Weights of a small mixture-of-experts language model, trained from scratch on English Wikipedia: 10 layers, 48 experts in each of 9 layers.
Below are experts of layer 4 (counted from 0) of a mixture-of-experts language model. Rows are named router (the router's row for the expert), gate (a neuron's input weights, with its number), up (a neuron's input weights, with its number) and show model dimensions 64-127. Each number is 128 + 32 x the weight over its row's rms, rounded and kept within 0 to 255. Numbers have three digits each.
Before each expert's rows: a language model's description of what the expert responds to. This comes from a sample of Wikipedia text that the model never trained on.

# expert 10
It responds to: Compass direction words. Direction words starting place names or descriptions, such as South Sudan, New South Wales, north; also bare spaces before numbers in tables.
router:104099086092101144143184092082105069167110139152121138132122075130135105159084132117094124155107115064141115126120112133164096144138123118132122133169081167170103171147125142090168061137140161
gate5:104145122146157116173130112122151180087084132042123128146153128149096069174122136120122137154121118113086173134142100091104135187154073110110050174127129131123120206204098114162186117076145137
up5:103133075149100161115089161110157095211205073103135139165100200116130137134113185179114123071071122152062168148154172147089119117170098140116113069131121120120105120170149117143174167104167131
gate6:149144127174145157128169156098070130118139139118098120122239091181133183135132102169114120130134081163148138121119109117134179119189142066165124135097124110133115121163109073108101182158099125
up6:123088166135102093165113115131182134140142081184123136133114108136139103071059117105112162145107079128138111096112092153155138151159150131088107128199133094140147146153177150124113099170113123
gate7:114121148155145074169073065124133105153036103161164151125162048106093110145134117149107094185079156100088160082144132169123121135126111099121108110126141117146149130122112107123066109147170067
up7:146116095148118147134114136215058211086159091145079112152131160149112144129151133190134154105097147199158170131148141138139125113134101171168159131138134174160131179132150182143133145098091096
gate8:131102153129130110103147174146136154107126083151169126168190143081120119180169126164157108134074143113135121133113137172185156163156101151146197103177117152164119140134141137112180146129107095
up8:118072082088152125182112116148172146171146090171143124167087148098097049140153122151179127126139215049131148084195072192119073077161124168120117077119142109135127103168083103162155142173136141
gate9:116124149189116092091120202124120149190177136125096150141083128096194093147092154099086157133109127083164143116132127156126148177106148104154079130122124177134157150115112146109119180055153118
up9:111163101156124118162130126145121128125137166065156145092114118123116172119156140144127120136095103115089109104130136089094080115111157126078039141156168060108103144142084132148094117103176142
gate10:116155103128123135047144141052109089156112185109169139116116133100168114094151103145175128149092120103062156171124084134097093143128087193139161125167101116161087120124099077036144101140169158
up10:158170125115133165119108119201108132066124108124196170138061156107115146096123104100141156167096059049122109110123154135113132071146098164065048078111125136137129120130154073070128095136178105
gate11:110136164122076152132116151135096104138122179124166107175191049109093151104165125112132144120129071111141114137141126137175093098133117183117238143193092159150184157150133150165108147164149082
up11:190114122126139119091130116175153150157159141195156143134148142084121113158116145136136118179074134079158176107189169117188156090123128086154166169106123151110123117139096148184139183146172168
gate12:134077155179106059133093090170173135122162099090100101151152092148110122212093103163099124172098104184181108070124183112112125131148160107106216141163195151122108139123104108151158113159125114
up12:088100193142179166122101111068150151105142092139044137101104076212142104160125132139149164098075134086108166158136147148163138122086175115198107136136112122149101115148117127138163099157105101
gate13:119159086155091121134115127127092118126146201123111092170160147137113123162103090115060143129206087131095149118123185136107165220098161139143127114117091177140127143166095142202204154163062152
up13:142157129060158089167141081220165141076114165101136120112157114104124094141135113132115146166115129165093098148128125123136087160103129122129125168109114127136100108125137158146160123152108155
gate14:148131107100133171167095103116133111181135169105113105152135104118196121152114100150089122078115137111128156103189134140134123149106182176091121089095135139151086121102139161133175015204129060
up14:116093128185117181114175120162103066080154098125136122153129187128160175193140130137090142158102166111068145087161176143128102123151119107119168138235141116195146127112209138091153128151086129
gate15:084122114125064155193106144096175151137124101157133140193128071140118134197107084108109129120110131169162077176194129092138077162078136126152150133160117151114126174165096149146149113089158167
up15:161116084182180208112121163097170117124166117053115118137155157121133136201192163147075128133142158126091172091171086150135136168101116137120166145169119034102106110166171095151131103096099112
gate16:096089154126130175115132133106132086121070129110151189144178091113115105140099120168147117123123126140120201160142127084159134067134108192161139054149101124141087105088140130120166087110139137
up16:129124131180074129127109079136167140104181104161078118167084176164155164141053133113111127156151168101128076070129087149115163161172138168100168100122131143159123097187095119139092107127093100
gate17:141120180166143095141143137112141133125125161153096130153096131146070117127077170135091112178101139096101153132131122120043178132101114147120095171104137204114069118141083185115143126119093179
up17:106102124138161103154112193130139083136057075095164140114131168082142127139123188122172080071147099146166057137119120059099199146104133146125119120124069156111164112133148127120181116122140169
gate18:162170146139181098089169090142085080135069125197097110144198156183134132145117080108084116097157189086135126134183137135127082155143164121168133103155161129175148129091093107093140118152141062
up18:124157117130129112101150159115125118129192117130140113151103058155094105106116148131166113129026071189123051112162177111137147138076114190145189168116145085104113139163115129117146129123088085
gate19:115164114120089163082115183127094110141164139140105128132147089120106121133117204186135170108080114110143161152050169089120127059055129154159132156117163155182142117096101143096091134137155114
up19:130139105116108130061139133131120174150129105163155153106125168014104149140088149151088147116095112084170163166194138174109075136097147106154108141128066125107080125090139089136158101101114175
gate20:155110091098097146158040154141067142158170160146077110130186099130150121109067059115087112112129106163205090139146103066145157120102160120170133085145133128134144146167114131085122171161116148
up20:128051155081120080118147149175091091121124202093123162162062113131114114136139120126091120082128130123135158103105117122147143104136180088138105160133176135131124118074142175040126150115117119
gate21:092099086164131132110093155127108137123128141108171137189085145134108094177096166167145149182112125126089162154126173092127119183156042120185137133159193087217104138086163138106110068188094132
up21:128088142147168059067161212106164165160104200121120097113136044126129136127157112076157095109055054169140129079112068127126132157146120119093142155157127151186101120091152114081116204166090095
gate22:133134171135180136181056111090130098100147087175142079098105075113144131110051146117062173099101083113184145112149127120116111108162145156113122123122113154063113153174118178144148046173124130
up22:129070119120140107113124120101121156100089198138106182158096100155133147099167143154119113119137156139061136157145093121132128102123095133112142091152170081182122117063174081112119080112084089
gate23:100143156144125111149160079090059157104105106128129114129137144076142104087095100073112144131114066112134097156157143103196129128128120093126163128138106141165134115077174176093136101141162144
up23:139103078175165198163144134148123131085110102087162100137187170126094141060148142123118143181116077107148161155124133130168141169148098116110140115088127134108136148125113092155111011182131157
gate24:138102070186101107119158125091175075135117148140161144056139144094178187134133142148088131121133152087125147107121125152128182168135088147167137134168111082148127095097148143146186132145142130
up24:137105067144092151131145119106158074086107111150109119095121115080160125153090176152100148113225130091084155126183101106106101102070115069147126164141106088100138032101123131158164125120107112
gate25:152129134169153179104131130137090162131203118181148135137179119204116045188151142207092205182175115098121101129131111186113131127068113149137181123137132144119151140096171124089195153128121103
up25:191156121158121133162120170094182074107110123089108116170168176153194109171128159168124181067110148128135160091115127108100150140128122130149102124110129065147149145119103144140100176078154118
gate26:133118157170059139133124089122098133099095138122127159146118085140089119114082130097133143090147169163122129080073097187136160152118113118114094122120089134139087178129152074147165119208133098
up26:131070139105107073104112135100130073165125167148130149118110056129171131060136137163132079166151118139120135123146108180164136166111172111156130186141117132091134113151174095128108172132097136
gate27:104098148128120124125142140113141138103168095194124111159121079114058194166152101124125131146155152111152058127117124167117130206144073088121158121159129148134114204123181129142156127193167151
up27:127118148082147115097159127189144088114143080122098119105052147142118061157121151050128106169101093102151138102126142151124118112157169087166209095093156140058111167101104132092103077138117138
gate28:159121117113101117118109131102085146175128153103160126157114090096150108111127109116125143159093128124206085113090131069151167126155093136190203104133064124139176115106084164095121101137126126
up28:163116160122108118116099131101120127138139121138167105080154133132095138138172068120158128126122171133119118064140172127188094111169100119144207167102151113125193116120089130122153114132094108
gate29:109129128156071073148099132119089106152121140130124159196126108195148094120080113097160082106102196125158159133166066114135111113140034133129143020140176132204111144151180122147170082138163154
up29:106132101167166144193148143125118132141118178098105168119127125138142123174117137141097163148127120156176175146157130099148129093153190150177159100120142111147119172088120118098042154138094181
gate30:111102134169091177099140132081075125071096109109120124074158121082138070096107108172152117116150168158124139133131132119152121140134091146114086098139101167185077178115091122147158076143137094
up30:104075141177109165093087134113135144157109087140138146172173089195082142072160127156099109104154105104129136095177128139166157090124147150139128111157142091159194143058125088130125111117088136
gate31:105085159110144104116133143122140191138105114127122075153161097101169080125100145093102107093138097165066142137125129076147158177121101106139147106117134136093117138113072123188167102070121165
up31:127135133083112164124155141085094159097114177113093112118155101072141104098093135107109184106162153120102140099129106175086144127126127133160135099124177107057156153123169146155126181141137190
gate32:109068140131109127140182066097113129093119109117167135117108076103158113117105118112134095142211145104135123137101197151142068101136120156128138144120146179115047157161123125056106105137157180
up32:058163155188102094064156149107139158165131090111136133115156108136165106175092123134089159094165192128112103130138143089169133073155099099104108138116156116129106175141092071140082087078105147
gate33:126156191136114159179081152135102160185166146210106140130146134100131095133106158166101073136092091107135171113156049157166126137081167149195160172091120179171121121159117105130156146128146166
up33:131146166101094115124124103143121063114189179155081057113124111104153149117127120218079151137151094144100171156085117097104046148087076094122107161075148093144152149120129127144062102082081111
gate34:162099123099131136171127092162133135116112113105110090172117140140109103189156153096136126183145123087150110155143091157176092110096132110097105131112118085116196137110167099114183073087118147
up34:115104157141113134141164154142107111170142074087141194116176156120092113125146135046128132100129124173141072114114112092099216115148145128147115135128087133088162119123114145060106061104090111
gate35:123156100097146108161176148109159122128169129076135168073127128137093158127153160124125082120101138109140149202146155088170116066125163112130110107169138165110127127118069144114107098118133121
up35:143126137140140139094092168124075200162103139172056122166085148116134129141086097077141134130101159169139136129102054151123106178174117158053134100150118094170155100124157131153136100209126139
gate36:091181024155144130089115147088096138159168127135141184103090147123129149185101120149116114111153086210155108143144141154181115172182164118129140139158084181178072152140128156141168117050118101
up36:144149147138131116131149124171143213127164156193086184115122156091207069074111090078161088155122140130115127183092150072110146108144137095159112132129157175129108095155106107139184113046101120
gate37:109105064092149137111127150143094085131166115098154125136189106148102152145181152125128129122128222057090089102125160106126052117113136147130140088162084126186134174138151161168178108078090112
up37:128117105128120146112080140110118125112105129106090139120011108191126098151161123089156048122067139142111071139107130144079173091095059110156178090180144113101091137098192091171142171122128136

# expert 43
It responds to: Pronoun subjects, signs. Subject pronouns starting a clause, such as he, it, they, she, and plus, minus or dash signs before numbers in tables, like +1.90.
router:155139121089062159155139112094116089127087153128130128119132052190157113190090126150105131165114089094099155160134114090163174140126107119142085093156124131085131153177130124103158091152176119
gate5:106127111135107127154158172144116101119090126080168087093140126151133134166075074117104182085153108065110099134164187085151106079182123059084129095134142093087156161135113082107092129145067134
up5:075158137129167138093158077189080113113123111128188194108127129128149169070147129098102138104177166149117062153138102106116090127179109130145100111100152099078126134157090175130142044084128099
gate6:193153108132093136154170093063100132091079101129121107138179131182126175108139121198078124142085199102172128184079142071136160162125132085176084165103117172075145152157175146130176095185160087
up6:122173159124094162125088190106136078131085133120125114155132126183110160170166156045101123104147189148172085141066186076101126109118153090142176133162144170098161124159133174181172151125142138
gate7:160108143128194165121159164131098204130119164182189143116192111103098165116103076110136120123129090158144144161165135159108153136023111109180133162154063118166127096105156118136128106088154078
up7:126163148124163088099148145164141150109148059099134134115137095135158115138085151107120117131092118167118131153208122125082075138123078111198129108151117125135155100149180103102131147106088142
gate8:116105102117114113163099142137148162084088153066121109096138147086120116153202153140098119156112071174059112128136136106117131106127076033088129170168111123135162108135083142180157143103117255
up8:110177159123100106098168165193104152149145098129176135154121152152112108133195089127115171171176141094111111131102074105101144109100091113141147180102093120074088212133166156138139148077175144
gate9:110143196121155136135123144096150133186129181138133125099082107177149054141120133132106121100138176156136132144151109147224068138058125115127171148156114110128128119097135116031197134115150129
up9:079155132154209165144150119132152066175115074101118177129178060149070085102081115071169063118105076108120100154120133131086161149126156184140057179117079146152154115139092139151138203060128176
gate10:085169131091161114123164133117132057137087128192167151158136192184121058122096140105081133102078094147115160173159118128121125117127105149120111138134139160122184119109185176134091175092133159
up10:115114098151136127155120156166152110148085185131234121150125100094117113137111121125089170126142148089142103126162114144143165104123143123136118098099100190109124163154156166148122121159122083
gate11:115145123152149107131136131127062106145152117166115111113088117113139163186122154091117158159145119106137166120162113105105098116143184119152088082175132064181162151115135097089170162166112096
up11:055119114108126078174118122131151153147145133081161130176135095126133115127122124093131152094150141190222136155101131143123135179097167080116157116107077198082171116096149108102097135109139151
gate12:182148160097048109140132156112116111166150179173151204153105133181123123156125155088134066138102106163173120144105112133125103180134115099255174133138145143104151149168085113130139096122180124
up12:157115099114171060145109121138102078121159153106121141190147105141121169142146118121142146137154115118095116152156178102151120103139145118074159130120104162174116032112125158134140099091095128
gate13:130118087117086109094090114097095155086148164161144104116109082133170151153159128179142151093111082116101103164130115178108098170119116131125173091164085099147169132166141125137144096144205107
up13:084113136128098093153180159113156171165123156137164200095123082065106105132146109137147162152168144177108185148111141085134040140123093141091126131115156174146139063104075099138033144151156113
gate14:136116134181077126132127141153147125079121108094126099184180132129153112101094129185100158153127092137140091162133178117096150112153147105136152162195166103140094131088121134103181135121143168
up14:112144144056084162189123157155089063145162118129122102087136149096152118160161038147119109162165066125173143093171121112184131081067097164106147183089126175128175089165148148139149068135090168
gate15:149159144032141100099158096116130158091016141159093169097164029141113117163154117100134136112140068135142136107151189162128140115119123131109200097188122122148093105148100164142191135099110107
up15:150134105161148131147154132145142130118149160172155177153135072136171118086108143152142133093198155067119119076108091032129106139141138095115175146119137152138079152160135170165144177111125073
gate16:145163239120134150113124064148180108126096152107094173093164080145075131123109153104121164103151085098156088069148147176139123085127138171134166120173161078173118174127141155099130143142164074
up16:122141050193086163150142125124119156146084168187107152089149122162093177095127194126115105119050163103118138130188135149107066144054147191105153130126090144105158152089131117086159160158098123
gate17:122108210129094141138132203144183105135113138137141115120097074111172091185135175149131128150167187116158154132125131121133184097148156135100074132128126148117193126044149106104123145143134169
up17:167087106170142091178113161186099166144127144137174141134122132122135077145127081118153165138168110103111120129141117121115177146111149131126156075091121185111148155174121093108132164165135082
gate18:089123199170065132122164144153067062128149081119151146140118132095121131153080107145104176142222163122138136116097106049112144105145164122176193126162127131129119133101139097149115156127145140
up18:134138173121107154146112131138112075139163121194179147167125121106104163115105111190098150128121125162068148141091115147114143148150150131080152184156118108140100067127118111151150131096139188
gate19:109099130124085111092102112128094120116111116082140099136158150166175095181090145152121104167091158099133119145148156099147147101131104153185067120168131107138169069113120177128138139100139097
up19:109131168089074138070116176062173114146146149128105124125109163183117134131136131190210114129129081140130110124159127147161132134121137168144159172150100153074118160154128099118132084140163113
gate20:158153183089099089112152169093155102089104092157096151151128127126166133146112173089126146112117121113035143205131121094075120153111142125153122042118100137145147114197076116143105073119125126
up20:092095153145106144127107116124091150110113119104124145108159109173130119150153144151066141146125110120145143080170193177093121104084157150147147100084132135130133173072166080050099102149057080
gate21:097114077105102121123157156127128161095140115143115144162193032153128140136137124104112145167150128119094139133069137088163137108174116084112166134204150080084139121061153115112158130153086097
up21:111108144061155175036118158140105153118143167126138158077099170067106153109167133141152099070120143100120105098086100137146154101066144188106173150172126168102126133152126141075123146097200082
gate22:165132124120174187087170166142192127140160123127105092120192111138071175169137101106118118106104100114159158142138143081148146127123112142122094210132169142126107097111119105093107159190140130
up22:110138169179147105106079155132122073085141097137106119122080110146150127141101156132089073118153153018084100120100155041150136132144172146100133122129147132118097138088195112089201170088102091
gate23:128153240101115093111108118043153117198129103115159178174115061087095120102188133144107099154098150124108168078147136113172117182102134151123167098122140084152129140083134151117130117122123189
up23:162157165120137087123203083154131161077155190112091098195135130136151140073103163109114143113195096168142133111181079101124097099141115191149074081120068152172149127151088126119096173123125145
gate24:113108173112150106099098175140086168150106110165194105152143112122114195099179117088124097064109139098079137109056122119184119145143150111117124095132134104138167191100071115131096119158129110
up24:096086164134152119095088065114125210136146087131112095123122143139074100123151106162104091177130113138068065173179142152161114065143084084114126218127102103099142141125176138092170102175151192
gate25:102075137140107134183159140129121101151092148120140206122160125158072163120142062124146176121093163098139125161132133094143108157156168188170119185152143120110130088140119101121071123174149172
up25:099168114134143134077063128141133107124086130148208164158139142104155175135161136124052106174158156165094144159158159087101143094165131238105119170134130163162133098111116179105087127159138131
gate26:112139148165111145126095170133084087070100192133132112167063083080100128126134112095122178172154153119143131107170152077165110146154088109151115168114089101117190160129165151135119148137127101
up26:098106165129166138109155148116134138092113121131210089106144064127124093155082111169174185107089138136089138129126147075118121172085104146163197125138165136147133111175186177131116042155095162
gate27:074144138117140165089096152103121141108099153149141156064113118125078065163103144106146158174155192173158176107136168096138133225154111115124122118165142145145119151124116193151124098104088122
up27:145107156136175178099131171141146128136140144095111054156152060145101122108079089126162187111141163152055124090152184118068121123175117103061105077099155153112083126134139109084150098137130123
gate28:065071131089145135127111081114135128154138138103188124160146081107147101127115146096007161124149121093143122166138203099121144141122107121139176157181104096073096139132056089115116133155115146
up28:123056158155133130095151091138161119106094157150121145097144097097104108132180128110138080141174123154148178117139090179176163148145088056157107137177115133158122166122136158092059122142112085
gate29:135101144106131170120117117111174120122100156137113143120112150087163181158079157152161167160127177102096188092173092114103114131106159160164074138127068088066098114171061139072193144141168132
up29:018075134101146140141114153099135178145155193127064125123094186185143152143108111130114136107159199125101074137121135118104193094111111123143183128210066142178138154124127171118127073081155119
gate30:174154126099090150084155155118150106143154167133144204112117123156182078130066123143119134176174110113164082123104132135122141118168171113164087061142135147115160154133139115154088131133163067
up30:156144151065108165117103123181134148107118156136128214114155137087110086188086114202141122145169122165126147097110164173144097107090146102142139172176094164073119126136121096112137169187119181
gate31:124142145099147148087137110164097145165178126128134160084134112114156116181141151198141158174137211074116102114121113159110172090143080111127174107151223165128126126161103129092110088114137141
up31:171124172104166104126155100107102202118176160110151170166113083070110132104095159075131073149148114104068133126173067102100149122138114153093111079139095167174125108174167070107152153132168115
gate32:184060158098134116143150163061114155151112131151118130134110138135139099182137128048120097159181174075130157126151060074122096167132168111135219158117192120150093178120065103113156160182128172
up32:116082141160104096106124142107124156110126155152117107159095121158133112164111160093200134159120106128061109098092120105149164190094130097111066116153130196077117119132090108127179098159090160
gate33:118110143105102126100140212110110126120140166101103095098129109177162133074158172116060152137144112098107124108158153146172113097118068152160083052162101110156111130171115156148115098123102098
up33:129130136164138153150151128161067139136126126173192138133160118143109137153164183173122129080084134078106089182178153181099125133122114080094148135131137123155041080160088146104183161100155135
gate34:135145067118153192090113157137094077137133137102083163120129131080084108129108088178152159112099049152104051151133130118095134078113092166130154082152103112092101121165127166055114153095135156
up34:156096131112113108144094132106119105139147081114093155078143127133057139142153133171109208133121186089120095112170124136128071154115145177115119140112164116088105179153128154090097089074195143
gate35:127130114083132077191096118100120155091056115142092079084171150110143135164071135133144145079126131102098119124087117126116125146136147125135149185171135145147098165149108107105085111039092186
up35:135115128173155167191117163109109166113154110101142147088046149164095104076190140167144161129056153124144104107142118110099106080186065075092127134123117111173127151102133087162148143122151197
gate36:092185110156053116179081148120116125127098122135129108172154103168138080103103145115095126139089099134139152077107148142161113102188180112166119169173156104127113132097123162137209139115133145
up36:098075099111086144165077145128116128123138137115141143092121122146133171165144214173092221104137179154098181058108112114096160114112140121181044170115183154128147099140105126128124095133124124
gate37:120133111143114144128147087132130123107151129080107127112146141107124121153097115153110115111144160114106108151127165144137113123157132140056207103135188136139083174122088142110184102111104147
up37:178119109087104159107104172156115198145176174082140100128116167114064111121113126131182143117096054123180130097105107073175132129137114177132100164137140148141144182150111075108147102094145097

# expert 32
It responds to: Word-initial capitals and pieces. First letter or piece of a word after a space, often capitalized, such as St, Inc, D, T, the B of Biltmore.
router:132071135084085138127176133066108074160113131107151129116116109152107107194137122090076123143120099125106109132131130094135123087155148151132099100131123163099160148152096138097150090143130147
gate5:116148105118129100117111182141078134113146151097150149155103103132100142143125101151138107168123156067064031151110128160106168055140109128109101135077160102172131143081116105145144120161120125
up5:121119064172131104175120123137093134131131111149110152160135123147136083165066101090136190190117119062131100136149088133162154136154117108126204143129165177109150141115073109110167104165128100
gate6:180137071044091073123095133133094123161143117121089081101116111105131129138139112154059134157130112133143085164093143105121128115134121092152140143140158227104107199143138118129111128116118139
up6:184129099171125121145129110131098210130090096160098065086140160208109121135180125109173168059172117092088145128117141120133176117095066125139127091135097137082156188101140126168077148100137147
gate7:119134146097127240165120149113111098119102110129136108093149117142121113161204134126084080116138128141072103135132130155171089159089108132173173103160142142144114128131162159118093129140114123
up7:128085176146119136115104168118092162141098132106093133177137164120110168118126101108171152092151152135135106153183105105110114132093111162128154111091121145130116045060163117144137120097149171
gate8:154130107042100078124136120058165100115121093113120147120111132140088176151125127126136046118110140117070129113136178152139194113155120112083119063158114122116096137091175097083129076166142109
up8:130133129094106129158096167079130124047097072113149144172132144089152140152084157123124117191085176145172089121096111166158142133117125204155101163106122111158190170073201161095105147130170155
gate9:099102105140134135120096165141104091097090120147170075142111170136177079097095181110063119141138153081128128069155129098104121140094149160155102120140127141092099124134122094114089135162102152
up9:133114157171074121142186186142117124164100103120172108089121151114144070110121167098152084077129111122153148079130161114119157130088095111175058053162153183162088165208124096138139059141171104
gate10:077109115140137172134107155125094123128116191132096082092109123103131085182136111139113087158180104150199125142113102115091104085178137114156149152094079109164127140179091156129093168121156131
up10:157135190122152146147149099067131132106113118188121095136083135081123127124121171097127096136103106146160085174123140204106132158141115129108132100151133158164128170190092177132107191117150124
gate11:164183098117121156135130139127166079149146151147161140120149139095120100156063090155152202138117046139152155083114132114084165157081138081117189092156132100139156123169115072160119082144120101
up11:162113096099168131148121107121119166115093088187138111140115192109129132103116137131146119107092158132164168145122130167135074114166146089131115115148101083117124112077153136134119164139189158
gate12:154157118140127191070171139124136135069126102144105084151145077097108107122083145172132114121132154144141140153126101102140138157083120142168105108131141090141138097096129128108157124145156179
up12:160152157137086113088141163183133087129106132125129090059120067115125148111134136169171035101136193155084130171129193141146087190140141112190149057100211103109152110116114080118112125099091123
gate13:102170146084106130099085129143128146093063113099144176174096193136169162152165085093134137115135144113122111106161125124119217141130102130104080160148116099176125151063097162139137112125142133
up13:111052123122136123136132152143156116162136115156103190104158159137079122150064097153087164054112102139118118122103154167078141101098181209132179100080091122180085123071142119152074116112098155
gate14:122164162119142139122120156128151141113104142058142094153156100123096138143182170126135180108094166160159111130019177149175108150100130198083162124132115137142104088124065081102077117148134112
up14:166147128160158060137109154152099158113126164139134145150151172144131095156058102110201137128087118145142164096157120095151139103131123146131136138188160096106095167099067147111107109125165145
gate15:083081169066115118187198098117149078133137142097163136103118095145150127131226116155118117125149087126100175078109178123141132079101167104180153137159125106141084165093133136154140164135171144
up15:140114112110100163166086142099076130149091170128162137121126092144137187148135080128149162139106044224117141132145148136093061156107163112131154148164229117158164131087121114130119070158166156
gate16:154136088095140136059180115044143134192060125157097105147173101136120117161126148136098103131152115145124114075185163160109126072159152178172130154165111075111138155151095105140140088103141142
up16:102118163122140175144073094191086137179182128128157077105068094165136138192114098143110145123125111126111140084154144162134063135129140121088122056175142108091162107135189125097131060101140086
gate17:159102138069107098118138113107131116176103150109162155125047127099161075074154114132144091149127166091168194136087142114132133084182133083094110107085095165073170137135165117158132137121182129
up17:111147135094078106128160220158121183152100129135117114100127151140129126093069171117141156104105119111129167101138137141109115128108174111198145128135134134171121112100130092158194158174153118
gate18:126110146118105125132092132123115108157159128134079094208089176075180185175139119110092144136135136099181088184150114163110123060165122112121085114086130107092179163085106125128116133105101189
up18:159160133130093160176136092115181129119169120130104108135110124187097163101119130103091128083064096147138119125161128092128183141121152099122077111101080101158153135059172125119167172116180161
gate19:107085104108117121104130157159089098128149097131105143112082142125114181134154112098117147148146188154146079150157133163162072142097136102104156016089138116142142094136115121172177147143099139
up19:121096143113126074127050182064153080104152099125132133127131107073147099101148092117120100065080122145088188140122108133154144145131171118135152091110112124151210113146099077122101206131079141
gate20:140096174164135072128157147142086130129125084112060149128145071124155099121093069115104134148078104136116111168157185116083152109131158114159159131126119109157144108111123147139155129084111117
up20:125135132140146111160154083179138169122167144079121109145163200158120182119175140161122120228147119107113156167108141082195147091152150113107133187180205094175048145085123104123132086070147146
gate21:112158126128113144098117071106127131168061124154154119112134114134158130160124139136124078122131105192180099124159101090148147113137122179113108140119066119102154160119112127125132169120137108
up21:160117098031136122086132118088141116076113115095118153134124172150134137076119142069144149099153176148144115129122080072163222136120074085139184074091127102124148110113113116147085132162156099
gate22:131120170066120149080105141082144039130157093100187108180067131126145145127144098062104100108130168137118138177086152131109118109109117122157149084115119158135195126167123135137130137169159207
up22:101093124111118074109133151149131049095153131138184111137068119113109136115164157115170159115079115100131134182128157095082153160051135097148096106123111173186136076185140143135154135130162129
gate23:116121166105082066128115115136118137164112114138159119187152083208131113092161109173103121123116176122131107102073133190109107096144146171143136172136124108125090138121068172090090100107132126
up23:120153121167114076084150135117174151141113086119167097127159093124120122120127114213202116178123215119123162117176171151142205145166132120141136162124144170129159136126113145190180154157110120
gate24:172144181116146209163110158182078142146134170112104068106135102143061066173157157147096152147076185141093171139107122118109135109151161132109100124066188105065104149153124124151148078138105118
up24:118151150138119152188125055117123122129176143117110141132119142170143111112110105168058128088095163109143092167151055136085101152137139094120152108117171064166139166130051130144146144173099105
gate25:204172098149139135126137135098139129137135138078112102181202119129098121164089079089124100155077097156100102086099150150111103107200139124152179188108149121161161131074104133186161123091140118
up25:124133098108082102076141119111197177104163152093149085090130133130128110138171221175135116182157141138167168163116156165134076171130143184099158152124105088148113184094163106114138111143169111
gate26:161140129130124092097143134135171128127104110163196098067140147153120152159147142132114076173112111141138060121084108086166134147124121122154154100143107079080136092128080102121140079166111141
up26:133132193139077080109120092176163194134151067182153168133171096155096084135148130197112185082093152099142173149087178061140091124105065119156140165163135103138136072116075150131163092134152094
gate27:069120166131110090184121167118197119147161058165209082161100168172075149179125140097109117135171143105148114191112129050107150092099130135105158151151170114185110116082148053112169148152119130
up27:107072104141154118122119116120135146112178156131172153169088138204143126149166103075096152129112224074145086163180133090092137119084138141124115156144116111120112120130102134068088132143130097
gate28:151097172105119033102115153117139096114162125135084107092106101132143110105128126164121162137153088156165078085107165175112128144153128175128181131173124192119129147145181145121124121144150129
up28:144141107121088134163091093114160157127106170205136131171132101166105137107113174106148128156159077131111132106139177141155108162172101180184124144153145100165113199106172061214135172171106108
gate29:125116096171135087137113102173151096123161061132131131093155146149139083155149106092161178172116103156062164125166119112142050118111165101122165120128130136181165116168064077127119146112158121
up29:086103044185126114148121163080151093184153210120091085118093119092166203160093157144093134091137156097131099064121082169127137151110132165158119135129182075155152083151114143092138093120056171
gate30:156166102110123104153113128115132100128143109093053106098136151128121104142127150094118180159176113087077098147139152178133064099120143138149088139132100150112166102166104110093094144101154182
up30:113143171140106101074105093111157148144115125161145168114147134105103112165125192185122133122124130084159126151114172187083175115101187130142111133129080129212135136122137158136188142120141099
gate31:142178134104083195187152184100130122149187089132115133133110141093133152192084096098185182117131134100108167148103133133116154158144144124197161135123069134112136149138112113091142141143177161
up31:130127137100132181177130116155155059137113163147119094156139201079129070183101103198128133125156093110119146107164133179106124128104094132187124142113134138149133085131134097105202109120141090
gate32:213119139144101142110106165086112147124138119082098143121156117139162083133130094158136164117132113140096115101107129088213131118134159122137153172117114116073077169121066195154098151102138127
up32:148134153066121156112066108111147136183119140096134134123123160060097082133121154158118125109204137146160125103099091077133117120096176147121186130123071127156104147177132124099081142136134133
gate33:118120141091133210103094128107173108125123054138140152117086063131110160070145111128134157142145104113122107212162119120123136158138102114082149088136105124104099083169145136094164133078149159
up33:141112122110108112155145134172177174088116138070153139168113158150173155175166141099110114098143226133094110155099133096182096210141152149130110127142099135082177103119073130145110153100130144
gate34:148096075105097165121181178083137070087141219142165079116193169157138118127136130139113122106153162101126162099111133146138109137072169185166116159151065175131169119125111116186172105101046102
up34:125097134171118035143212192174129092141164135149074108111120081119094163128147133059092108161109089106132108099125109137120161128126072115167139107080124159140103108185158166092205119149134102
gate35:126137122139155091107101136124131105162152081083146154144133082096133125181177089123160086144107072148104154129167190185176140115174121083107115186101072134138239165173131115086139168117158103
up35:023140142186098089112134095198164111125087155121201136110166139113147102173103110118205141158092159158138118126137174123065134104200087151110114095086170138093149077120126144089104099134151146
gate36:108105066145103128063141143120123096144088128103150178114160160120163106192067091139161145150116178123141171139139199083179105130139111128121152094147141163160136110152124112129081132138147161
up36:152136116059155078112126185093125139056155181093110160087205110141144135145103213116120158133123160123170097117132135120065088119139129119129157114068130077121153063175159083093113123138131100
gate37:102130117199172094112074126066101126176112160156136132209108095088136140157135126105112080105137147110093157153117127135072163065110155115156150200157111195159114104159144144112093086166152122
up37:133133166143099070064129135151104131171132123103190086110101167103129097151181093108085158130105093104092192127124212075104162132155218095157118114122126166102104081132160183142156162095107170